Weights of a small mixture-of-experts language model, trained from scratch on English Wikipedia: width 128, a softmax router.
Below are experts of layer 5 (counted from 0) of a mixture-of-experts language model. Rows are named router (the router's row for the expert), gate (a neuron's input weights, with its number), up (a neuron's input weights, with its number) and show model dimensions 64-127. Each number is 500 + 50 x the weight over its row's rms, rounded and kept within 0 to 999. Numbers have three digits each.
Before each expert's rows: a language model's description of what the expert responds to. This comes from a sample of Wikipedia text that the model never trained on.

# expert 45
Year prefixes and hyphens. Hyphens in compounds and ISBNs, decimal points, and year stems like 199, 201, 202 preceding a final digit, plus prefixes ex, con, dis.
router:494488546594447517478532453497451630613549593481470438531527407488436562554469459561516510550523471541504553556493491470456493601489441586494587464524479500536519575621429530485506491473539495
gate0:527444394529506524501439545492505408570519525489494441525529531470422479569396531519513574514483457427510536507503480460517523491479474485493551499534481532517535558586472571429608518492534463
up0:495459531489475509482506488487519577540455572429533486570421412486474429528383459467571516524478471518461575454504541423473510481557458500567536510503561520429492588466484530508500524479449543
gate1:463514489515555477452489445426510549465515498444520507508445480477426515482505547456543523487489510516526467526539564472507345460535583453574525408539461499529462462529517493524576571518475471
up1:587558513516501440460487512485475426566520505510427491523516418484532382455423550420434550462517449471537523484557583523459486450504474473410530531501502453489625460454498448529502452579514555
gate2:496415529555510461483449559522532452484390545429545533540477481521484490516567481569457392551446510480487533521469456455483528508554466473479487426527456529605539584478496587503550475464443462
up2:392493472511535503447510577420482413554447492548485525463463481462524525493586472544470411419553545471452416499513463581470440575524499512531529467474511488489510504464566484409413575504370519
gate3:465408482462511460563548417589571548532454394482522484577576477450408524427579470539535495452548407496523485624495411360533518529455477437532536525573553548489513495513490468536486479512529500
up3:587575488530512502489542446421558524346349622540530546476455500476486459472512549545396407466524443390550504488525470519534445519510534555534521487478487488460522513510450542441465537469528567
gate4:472496495509479492436455469567468528534490511481521454553472517390328530498512401552470488533485475497476435482437488489568547529520578503501598516471488502499531521579509549548472346505512434
up4:464455419554516487496470551585472492551494508439501519556468460405486490508529430522441492537494433563428492459428557506491512629483471461512577529596521529510580449566468508512499420458444466
gate5:467551467529460620513456490508557572480511545498500429523413483471483416570602404473636509471469502501506421539572540609478512558541398429530472499465467479412504526495434556480590502414504498
up5:455505525526515455530511469490538492449503469439486513601523449488484380479489529429611449500508422605573524468594478567482512470463516484520562485443494497600481559595541518446522520534425538
gate6:486509513470586453509519474399472494523590470507638514589406440590423534379518464481432505513404520474427504466558516529503524492568504449543536456477557448530507477565500433477487451480484496
up6:518493533480529530468573504533426562549471504517435561461540405427527515514575503497489458489502525572550501456500575546542424524534464516480461491422453589490456452458428442515602584551449518

# expert 54
Digits and R pieces. Digits and numbers in tables, stats and vote counts, plus R/r-initial pieces such as Rating, tr, gr, rationalisation.
router:519438440524592528596484496463578509482459520469557496466551470568514511569425482517566513552509507499513527538533417428600517550493529495546512483534523540431511408387526462572448461568523470
gate0:459510531520492482513462453522495495530470485463496520507499569474474472515517544524490475444472421480495616576459509469400615482492488628490485603493485480497413558543528403591607528445517444
up0:548457425547562508469438594573455533454467538438538526440519543514522487461471486473520565469499433512602571493492473477369519528601483512557569565520447461496507568430438506581531553553493495
gate1:460498493444510439552505417533551520560414470471495499597448507480507467499491555434497527574535416541528558506520448509507622602546618501499451416475504437464448487419510536556453610539516533
up1:478539518528550601463637418498473510410541518481490394527558570470515449515563464531431556559480420508472457443513475464519539513499507525447555526534511503442567442481598539580373468505524494
gate2:467481521519579512562493519485497589410568407507530509516451490453499469570444508595480507570443525490548541546594443491510415499473548424548514472480565543502573502493490458504505557554541493
up2:530474488516518494469459485428561475507588500415533400503506478505434444447559577494449568438546454500589583544492438503484514460494442533463444522536498546534425588510537503658587465456415578
gate3:497464447471459487522493505496456514469471542519428441549536526640422526428492536475520452507528471537451552494560474483541537555459538481545534546600453487506579438528529503520434515460462464
up3:529402513425576594506522480481501527585551430485511560500536498441564430471492476404541568427418529533553517556511531539552507534566527603488372509491588450531505562537507539457598463454496517
gate4:533411539499590598496457531462524470529446476429496503481521458458516456493524555508455479486573491437602491535521493501538490514532453564496501486504556508508537510544521434600522559511418457
up4:596440583490472556392475445483407458520451442528535512579472488488411530575465511595475442499463468483543538525502547529540467506503481517526459489447460457481552373349468564411489524447496492
gate5:564531481501539532537485481608473504503413463492533543529531507492563413567500511504574457414434439539384486586505523500497497505413508432469483431495469561445452483552457459489488627563483544
up5:433401651490487554473502519491452485537492426469497535511609484506445505497588396518552517594515494535496565469565427459511491436505475452495404605440545455484470594474508473478489489448461566
gate6:545479545501458419431479464523430497456505489495499446520568460527484473564526503570472493478501439408486457513531496510449539506606521476499540481603552484485482602508486548550430487466498446
up6:506526406497517463498473487488448476627489432439534503524375478495510487570479520483561561535382489530528623511506453541531459556413416546494547596439462555510530488528427531552592488518525544

# expert 55
Year and number prefixes. Leading three-digit pieces of years and numbers in dates, birth dates, coordinates and lists, such as 195-5, 194-3, 201-6, 200-0.
router:563473596513451459522475429458577551519457475508548572531573579505571480590484464530539513539507449566536472558591443512418543569560450560547582484417454434505514553522477428511497443566513418
gate0:578556506429470529520406484504523530497582502466389459453456480446535485522506526527431553505481515517541471483549532527476459604469472474484472558469511476444572431387458454493489492519479456
up0:575478498504523461538474594489519530480423518549427509436452545426494471555570451554545457438552528554454481513471518416502490592493551637461504468554408520570508570443632483466492518560528539
gate1:540510509534575452388537433399600513438489409566489537488539564436520459455448501446508556461464450507481503461491498536408510437503462468397547472486459572513494487495494401554457473468419539
up1:514414470459567475501556519553530463467488430487548537488581466592546489448445510423519576532505561552512527495509543540366554553473584522522526474466495537454483477449413442572531452544590600
gate2:464526560533479563359536522380551462484534535503453470504563552520506518539508496492492572531442505456568521454454456468491488519603495526449493534588488479522482448390485550459606604563457509
up2:504593430553535553454435586490520543471458369445513526480575501511501555510475529474453411470503478524597512494418525526438582472484490501517394534562458520485483512503421550451503464524462466
gate3:561495545492486441512621494515447475460500383566418508579523464440484507494474535527503479483504480475562404537387511408564560589539472451547507517519535475518534498541498527467513497505460492
up3:531538510456512421449511553482527511474416513493475503523483407556436453511440502475452427532517519525475388548503531406472508517442532498488505526486499513470409521483466564541560476475558483
gate4:537559528527556494418530414403542395485511528552520577473541533509531542565503536575488437531455471459445507437554498515480498550552478486442568474446520529536511588492428492379486541485516497
up4:547549640474568426471536514572562489441521472431497554472364612528555551512509516489571487451494467454511441445489517531461475451556451537485484518472541481476440576465464471427495424493482471
gate5:530546526507542484447541442506502431461440574515453500439517475509599500530429528474459561483453439502552462473610459516464501479511522452565501486538628510465507513533499491451525576542483588
up5:475496408545475444489534553506440439441429627486516520498532405428510466500542488551548388553563559491578552590450494446556573486490562524534404510458419487499578496504499561491468530466491465
gate6:538520491489478614570448499534486416416489511566507561453551470510461530559511555471445517476470420501489553558458473479555497533538494562440511572406403505489569531557438488465384482552473477
up6:438545470548486354526468465509439481459585474511584415463381560494488491506452440506493539505474563617419527446537520386501558507525480441465509512543581524543437527442531502521578518513498514